Weights of a small mixture-of-experts language model, trained from scratch on English Wikipedia.
Size: 11 layers, width 96, vocabulary 16384, 19.7M parameters.
Training: 432M tokens, 3293 steps.
Below are experts of layer 3 (counted from 0) of a mixture-of-experts language model. Rows are named router (the router's row for the expert) and show model dimensions 0-95. Each number is 500 + 50 x the weight over its row's rms, rounded and kept within 0 to 999. Numbers have three digits each.
After each expert's rows: a language model's description of what the expert responds to. This comes from a sample of Wikipedia text that the model never trained on.

# expert 22
router:552465492605518451542444424469512515493483469513425519468470507488571529497571439509511501572518555415487439545596466505549534547457433548515469583529560417561516507551420533602533547431502579486487500552433500448542535512507506513628473608487414411584513511509542524481416472487549497552
It responds to: Labels, separators. Colons after field labels in lists and infoboxes (Order:, Date of birth:), plus =, slashes, dashes, pipes and math signs.

# expert 13
router:533456490522609529510393516380562544486526470441529547498505410493448501415538487479494443574442536523483384488523442464557515492497419495609453463489555502561555613450469506591474605569515485432475509460494500457488485519542509505584514605515455482526475513513544531468427527444518443449
It responds to: Linking and auxiliary verbs. Main verbs right after a subject noun or pronoun, mostly was, is, are, were, has, also, as in the grapes are pressed.

# expert 35
router:622473489490530468557440534439483512553454568496456492508426570457593580490508453489478529589536432450414443508499452480568482564468432633523509527572528421519550567492415583507489459539576475447565479469439456510517486593492522540530521541514482472605521536440570522531457537478526558486
It responds to: Non-Latin scripts, math. Non-Latin script bytes (Sinhala, Japanese, Korean, Khmer, cuneiform) plus math notation like _{ and $, and capitalized codes like XI, AZE.

# expert 33
router:478429484613522520569482473397496503465455475518452547489457513568460526514542498467486508495535491505540496592591510497564543494558455539495498497534517501600502609513534572543577430487507479483489441469437506456507490420433450515548515568501392424537555630540541440525414593459547582553
It responds to: Subject pronouns, topic nouns. Pronouns he, it, she, they and main topic nouns like film, album, team, club, company, usually after the or before was.

# expert 10
router:503597490518499542479528394501478525529489452487510532477452476539480555483532493557490459511540589479505389432572482498575526568479578520483501546468486444482583525498541536564498444502479530511483543543517568462518539609486529483606443561438354485528423641481610510507443498521485545431
It responds to: Past-participle main verbs. Past-tense and participle verbs after was, were or a subject in narrative prose, e.g. released, held, approved, won, known.

# expert 7
router:533521552579553481540455487498507559545470470431527617460498528500495505502678452480479475531527500430496491468513438457543522527510449557471416481487525492509479553483433553558484531498478581493497505487445424478620518533474437513576536566474397528510520561391611491497392592506536505496
It responds to: Digits in dates. Digits of years and days in dates, mostly the 9 or 8 after an opening 1, plus month names, as in born 28 October 1931.

# expert 53
router:490517578497527522520422468405476494510468436484508575444541508547519595463629427469620457479521507507467437522522449430475578513412458471498506574489581502514576492579500649472482518436526511470455523433494531386513482504453510466571478468481492528474509533518491508462463585449572571554
It responds to: Digits inside years. Digits inside years and numbers, especially third digits of years after 19 or 20, such as 1987, 2004, 1998.

# expert 2
router:574428581606525570545481549560493474485444551455539548529469570534496482539569430583647495592524502450485402529507494523486548522524476509480540533472504497523497560583527581561536590434493519490459580536450422449589523513541472459463502483481455406583473514549522490517484534524518600496
It responds to: Relational prepositions. Prepositions after a noun introducing its complement, mostly of, also by, for, with, against, among, as in boards of, bulk of, season with.

# expert 32
router:532537454516569480525507532481458567547433482475485588520457505481484589514552435434481431526605575534419402535558471531579568598480433557515426514495563509521467501513495529583572501550529568445578485487503500446473522512523501485577580560497498485577477587385601499533493525439469516541
It responds to: Word-initial prefix pieces. First piece of a longer word split into subwords, usually a Latinate prefix or stem such as per(mit), con, supp(ress), gener(ators).

# expert 21
router:584468465518521522536518442338591525492494490477538528453485522479568481540599436592529487588644488474446539497508444512540486560497491612533506463518521415537502519541470591548468503549472474471515533512454512371478536529500465419483487552494442496466527495416576507489405481534549540486
It responds to: Digits inside numbers. Digits in the middle or end of numbers, after a decimal point, comma or dash, such as 17.6, 1,000, 36.03%.

# expert 5
router:524531569532500504617475490409523504520487502509522599498421484489534497514583438494559468586553538473446377482566473556539535509522422534469478495563527420595490637507483525559530458470576533461464556461490488413538518548512491539533503583532413488517521612495594549528442513483519555491
It responds to: Table row breaks. Line ends closing markdown table rows and the |---| separator lines, especially election and results tables; also sentence-initial The, She, It.

# expert 15
router:515557587486510470527450486496498533448441466435504573480447474459529592481561523532488483583505560465428513465599530523510536485521456490529504464541528397506460616533513635512460496487605537474447563502407461505527503535477534498507483539492458453550517561400641500552483486567566588560
It responds to: Table cell separators. Pipe separators and semicolons following numbers or percentages in election, sports and stats tables, e.g. 100.00% |, 1987–88 |.

# expert 18
router:554507528639488541624465493469479515471502443405535508458388430476551560475573445502518508493509566516460437501551456475579465494497440566544462468571487454576548523478452526590518489551474537408523454414496459446513488520444497494492520573521483456605474582511543520581450496535584578495
It responds to: Title ends, light words. Closing = and line breaks after article titles, plus common words like was, is, out, up, back and opening brackets.

# expert 42
router:552609565595507493523440550445446490567436549515543530461533510473433438435597506453566511553446466467420512474514431553521574485512426485538433517552576433591513529559446561517590515415492528430514533467484442440540481495503504585490498509561471499584536557462484528507417466505494590433
It responds to: Line breaks. Line breaks ending list items, table rows, headings and paragraphs, often after dates, names or numbers in infobox-like lists.

# expert 52
router:567516496499558453556473481490484559533425456472514530482454521468550511506547466448549520604561459464451444544612487550490502543550438480507519556488575489536464600541368571500530461568633512511589484482533447514602557585536511463591533562507489509553485567434529445495498508467547578466
It responds to: Foreign name openings. Capitalized first pieces of non-English personal and place names, often in tables or lists, e.g. Al, Ma, Sel-j-uk, And-hra.

# expert 41
router:579503506541513510560471528474533499458477509463480613468463477487489467465565457504544425558531603455446509573572411513504475461498415589524472446517592469552538539519459490603539478502540577534549490496446446428568548527497436477536521617403482489534508552472591581552485536513548588565
It responds to: Mid-word lowercase pieces. Lowercase pieces inside technical and scientific words, often after a short prefix, such as all in metallurgy, am in stamens, op in litopterns.

# expert 28
router:499480496613555568587411484456490513453441483426486569490487484541550422446500482487534421569541513509469525487569440480488508548494484493541500471568468484567533599482528652567471442458483579502467479525406466453514497552582519565497528667500467454451515507431487540579500481502483464519
It responds to: Plural noun suffixes. Plural and verb endings split off a word stem, such as s, es, ers, ies, ations, as in politician-s, sens-ors, termin-ates.

# expert 38
router:532476541510495525559437448458438499520526504498501553538453485558497508523548482478625424566548492472427465450598491585564485558513419531533458479515520430524544524561498646528531543543552505466540496479424466363575487508526431517554496574444429462572524537507571505565402496519518571508
It responds to: Zeros in years and amounts. Zero digits inside years and codes (2'0'15, 200'0', ENSG0'0'00), plus the words million and billion.

# expert 23
router:618452517580478550506439472461472554454545530477501596444459471567558538521595451433527516511534595503398509491506577470540560525567479485472470518509551456487499551473457656605523540478540527466540527525452524478541490577545533499507544557505432497531507601558492520504369508494523572505
It responds to: Opening parentheses, dashes. Opening parentheses after names or numbers, en dashes in year ranges, opening quotes, and == heading markers, such as (born, 1860–1865.

# expert 12
router:605544577523482451554449465489566517521486496406473552486454520495493555419518402454544458553533515460456526489577477545553492565553437554439490519503551487559477560597463509572544476506581477475557529462449487486587499607529566546562543603487459492599513610421532474518511464539551462481
It responds to: Foreign name syllables. Syllable pieces inside non-English names and place names, often Asian, Turkic or Slavic, such as K-ach-mazov, Manga-ung, Idl-ib, Kum-amoto.

# expert 43
router:611491524543524455615412472490568593525450462437448545537517460525431621442508473486534490554551456448471500485553498482502500547526416623554428496481596467546455499522487505533527463472488496452530560507404468467644443583515447555497524559456487526494553583530540520462497499494518486540
It responds to: Surname and placename endings. Final pieces of surnames and place names, such as -ley, -ton, -ford, -berg, -ville, -ović, as in Stratton or Burbank.

# expert 1
router:527556589443500529633397502495487596469480446435462595514502532443528515492552439464586550549545528494470476535543532535467514545453413572458478486496517495513564578503468549588496517496507580487533562484396439402547483462519502516442494598490443487527524550517631432529468514539498552509
It responds to: Ordinal suffixes, word fragments. Ordinal endings after numbers or number words, such as th, nd, rd, and percent signs, plus short single-letter word-start fragments.

# expert 34
router:480438522512490530521466490440545577489529481560545546458527541462561513540627438558530506580471462498379491503581463524579522504482470523517454532531548467560596475508406484620559523504603510436540541416471497429569499558546506482479521533401466497510475572498602495586437483502541477550
It responds to: Row-starting table marks. Pipes beginning a new wikitable row after a line break, and hyphens starting list items or joining codes like I-40.

# expert 16
router:571489553576526500535520506473468561457480505493480548517439532481441574565507500481504501617549606431425435528504438529556552479495459543479425442569585429545556509516449537519452497542477562456563509417463432416499508511443499459531488588501439483498537528467628491542537487594559598440
It responds to: Descriptive adjectives, nouns. Common adjectives and some nouns after a, the or most, like new, high, long, expensive, original, water, trouble.

# expert 47
router:523516539549503509536464507441509537442527441503472521478472522513489541480602412488559492560494514441408444512612424511602487545472416561498397481497502490523530546554461564578565494437502562470538543513480504421627551514531419469563504582525412483572493554471570509534441514482601546477
It responds to: List dashes and colons. Dashes starting list items and colons after infobox-style field names like Location, Released, Born, District; also to and of after verbs.

# expert 30
router:490506526651445519544478472471531491494494500494496606493505579494533456525500464515487417507428523428454500547530430570515524514490394587556476450570580434556574484491507571513520469474503479377445572492465428438601517540543466460509459511426423484481515503518619543551474502580523545509
It responds to: Word-ending suffixes. Final suffix pieces completing split words, such as -ing, -ation, -ate, -ity, -ment, in mitig-ate, prolif-eration, educ-ating.

# expert 14
router:556558538512530465536495469455533520503442459435493554595433503474489515465512394454514374556518496491498455479575475563593524455544510502531526520580499438528488502449503554493467469470646488534584537485442407391491475580564487494520457512502442471502478530530613574598464556571493529539
It responds to: Non-initial digits in tables. Second or later digits of multi-digit numbers in sports and election tables, such as scores, percentages, vote counts and times (2'3'–33, 4'5'.2).

# expert 49
router:567461554526548545489413486501501512523444573441502476489515520495486616507487477481508411604438516492479531526607571577533478503532503585491360447514469492510464544455484556548581496513497524390516447489463448381529558487517428514518450562487460472523506532521585485540459451499616515407
It responds to: Final digit of numbers. Last digit of a year or long number, often before a comma, dash or pipe, as in 1968, 2016–2017, 3,059,001.

# expert 26
router:579490540499475507664499483488553520443530451487526597577399527507542480489610396457491496594519508463420431499528463542518507490480410511511445490551547445530489590524488507537453478465557526445488474470428504385562498527426535461550516575511452465544520536454566543531426525512552561538
It responds to: First digit of table numbers. First digit of a number beginning a table cell, such as records 22–18, percentages 26%, ranks and years, plus cell words like Won, Nominated, Notes.

# expert 54
router:543435558441542502530495514460442546525449466483443543453442494499528510513581373542571445502444538504457504550613484495462566502458457551497423553525486536546576514469518563434584445438568472465510463578416479483605529499469487419540566530506496460562485519479491562576378442574480537462
It responds to: Capital initial pieces. Single capital letters starting a word at line or quote starts, such as D-iagram, D-own, W-assim, after line breaks or quotes.

# expert 19
router:578491474525459535590449482456468543495507479509471484547408480510506503456593406519513419536567512503470501550554422548520492480441470534567448482524541515567498514583448592567517505444557541428529540457447514423595582554491451538471545576453483483500498585536616506517385510510578539423
It responds to: Leading digit after break. First digit of a number, mostly 1 or 2, opening a table cell, list item or parenthesis, as in | 1994 or (2016).

# expert 37
router:548483480567439515513417374462530537535554472467482549551462517480501475454547506425470433549493563497439543466528436500548526482533405542514469509502513429510531483517420532515532475530517481421476465476426427455491470522490429537533516594550442452508505517439680489586409575490504621497
It responds to: Common nouns after determiners. Common nouns after the, a or his, especially time and competition words such as year, round, place, election, month.

# expert 63
router:510479511555549447513492429508544473479469493436480497455503469491429556501507480551495451630546443404445458500609505554574501520594439598512485463443463458467489539576365570457494467568542525490498514570409499473632570559482507493417429553539476510503544568539471487530491455468490479527
It responds to: Country and place names. Place and country names or their endings, such as York, France, Canada, Nigeria, and -ia, -ina, -ana name pieces.

# expert 17
router:608551512550532513614497501487536555577538432529463534496444447475507547503551451423500446544557455483480428450562558472487551557460456554524406550578496472577451569529444620501546446448558536452521501424500514518606469500454453505509488517418524543606443533561534519509515552545581504506
It responds to: Single capital letters. Single capital letters or short capitalized pieces starting names, initials and acronyms, such as I in I.A., B in Bannon, NA in NAND.

# expert 3
router:608543528506563519546482535406519517487470468461521566477488460502549489580583411491562461539519473497437423515559469522536527499501454492523396521580553478503492616465481536614525476515550467509526511462427422461554473511446438528571505576548424462577502552440616459523498473568555581530
It responds to: Unit abbreviations, initial letters. Single lowercase or capital letters after a number or word start, mostly unit symbols like m, s, km, or initials such as M, B.

# expert 51
router:492464510541534471579389461410516451490454442465451530476467513446554531503584491536561375631494492450447473490551442565551419498516448505544434502505450431492471507499408515582520440452519586464535562473488445429537458535412452559519507562515527495569468497444506478496401545565504528551
It responds to: Month names, closing parentheses. Month names after on before a day number, and closing parentheses after numbers or records in tables, e.g. October 23, (13 KO).

# expert 48
router:511488532510559434544466454405453596510516483460551557519389558438558517498562433510580516596571500476462452512556525516585600470456462556519391478522540500575470507521426477511472461510542553424567534491447486498584508489515428490524459594490484503573527513499594497504519491530625564530
It responds to: Directional place-name words. Direction and color words opening place or proper names, such as United States, South Australia, New York, north of, Red.

# expert 29
router:540465490607493456562503465481543498491535424470528563518452555492570571445519410456602464552494501462421527504571493537549491570546401537459476450559608541592532522540512536484469446483551493385556536433416425487608463520518522578517504574455491492541516557465562520526479473515575520526
It responds to: Word-final syllables. Word-ending pieces after an initial letter or piece, such as one in Donegal and Gone Girl, ry in Belfry, ale.

# expert 36
router:512514595451477497504528507531534559509516462459468526513420572520525627550525430514581491561537472419421401520505517593541544538520466551496418519544574444587530549499462577565510489560503532408518545453420468395542523554551502474551472524560474488525544566524556510557507553471597564521
It responds to: National and scope adjectives. Nationality and scope adjectives before nouns in political or sports text, such as American, National, international, general, British, local.

# expert 39
router:587545480551454525521496503393479550426514549531476551559453488529524527464554395457545477522496468417416444517559452504577473550484423534524431522460500492560537553492483550537521465464532592457492561506388508391545512537471456495519480569554403485570493526431603500537460562508581585517
It responds to: Infobox field labels. Field names and column headers in infoboxes and tables, before a colon or pipe, e.g. Official website, Votes, %, Total, Coordinates.

# expert 58
router:552461545521511522538518477456523594492500471460455610510390523483534481506604484469529450552510520483430414523616390428543468526487399536481463533562567476530466557499454525569549477537542526437565474444452449415543524490521528484556530599497479491510475635538546475518515533473557574550
It responds to: Lowercase word-start fragments. Initial lowercase fragments of split ordinary words after the or a, like gl-obe, sc-ales, sp-ite, c-risp, st, bl.

# expert 44
router:549547527628484462542518451404530646537383507433460478483532536557548526500502482484538480627587495485495444515572488555491478510450427514418428556488572442528492546523522480599450478494515494443478527484457458531538566478466417483449497494471463477578483495488566496549466575434537556561
It responds to: Person names and roles. Male first names and person-role nouns such as John, William, Charles, member, President, bishop, widow, often in lists and credits.

# expert 46
router:580457552426493511498499497458513464504491443486454543461495555537548545520580492538543494557528513456423526554570528409527445493546400499500513478438608452516539486561484503487528523447484503448470524495510389481516546498462478530436495590532393440498382595531603544539357548493490471428
It responds to: Sentence-ending periods. Full stops ending sentences or abbreviations, including ")." and "."", usually followed by a capitalized word like The, He, In.

# expert 20
router:561536513555495472540504496466506479436468438451516586503403530506551554493602442522551465590506491488446425516519475519570539567466439556480443514578574425559547569491425611554482495475578484487545502484380437449538465515500468518535516597544437431570488561462591501535470533474534567518
It responds to: Table separators and dashes. Column pipes, dashes, semicolons and slashes between numbers in tables, score lines and date ranges, like 0 – 1, 1; 1, 12 June 2012 – 30 September.

# expert 6
router:506500610529497485622494505439458482505467487454518552498464500497498506481581388533577472531519546443448471536521497510558445535476404540516511412570596412586508530513442533551488462535596493450519517461443462487523551487546474467568561591545426455550473594458569437469448523460570579489
It responds to: Mid-name word pieces. Short word pieces right after an initial capital letter in foreign names and rare words, such as R-od-ríguez, A-ly-aksandr, S-han-zhai, Dra-ugh-t.

# expert 62
router:507488523500514538502475487465588537502536483505499503502434513477531579477534462481558435564589495460433494496489567464528495519478434512568472538490531529522502543525426661517575450475480537344473504498397460481635479523437447597469487566447494532512549536504553557558436554462595511563
It responds to: Institution name heads. Head nouns ending proper names of institutions and places, such as University, School, Party, War, Cup, House, College, States.

# expert 0
router:488597524622478552441382450424479514451492462469422529518498474543485552530529476562519467454459496388462434526540491419547521502410369547525456476478509425449453528520479566542481496425559501438561440518481503463606510541463491492470464544498496435501430518445495542581478576520569442511
It responds to: Prepositions after verbs. Prepositions and infinitive to following verbs or participles in narrative sentences, such as moved to, manufactured from, lost to, back in.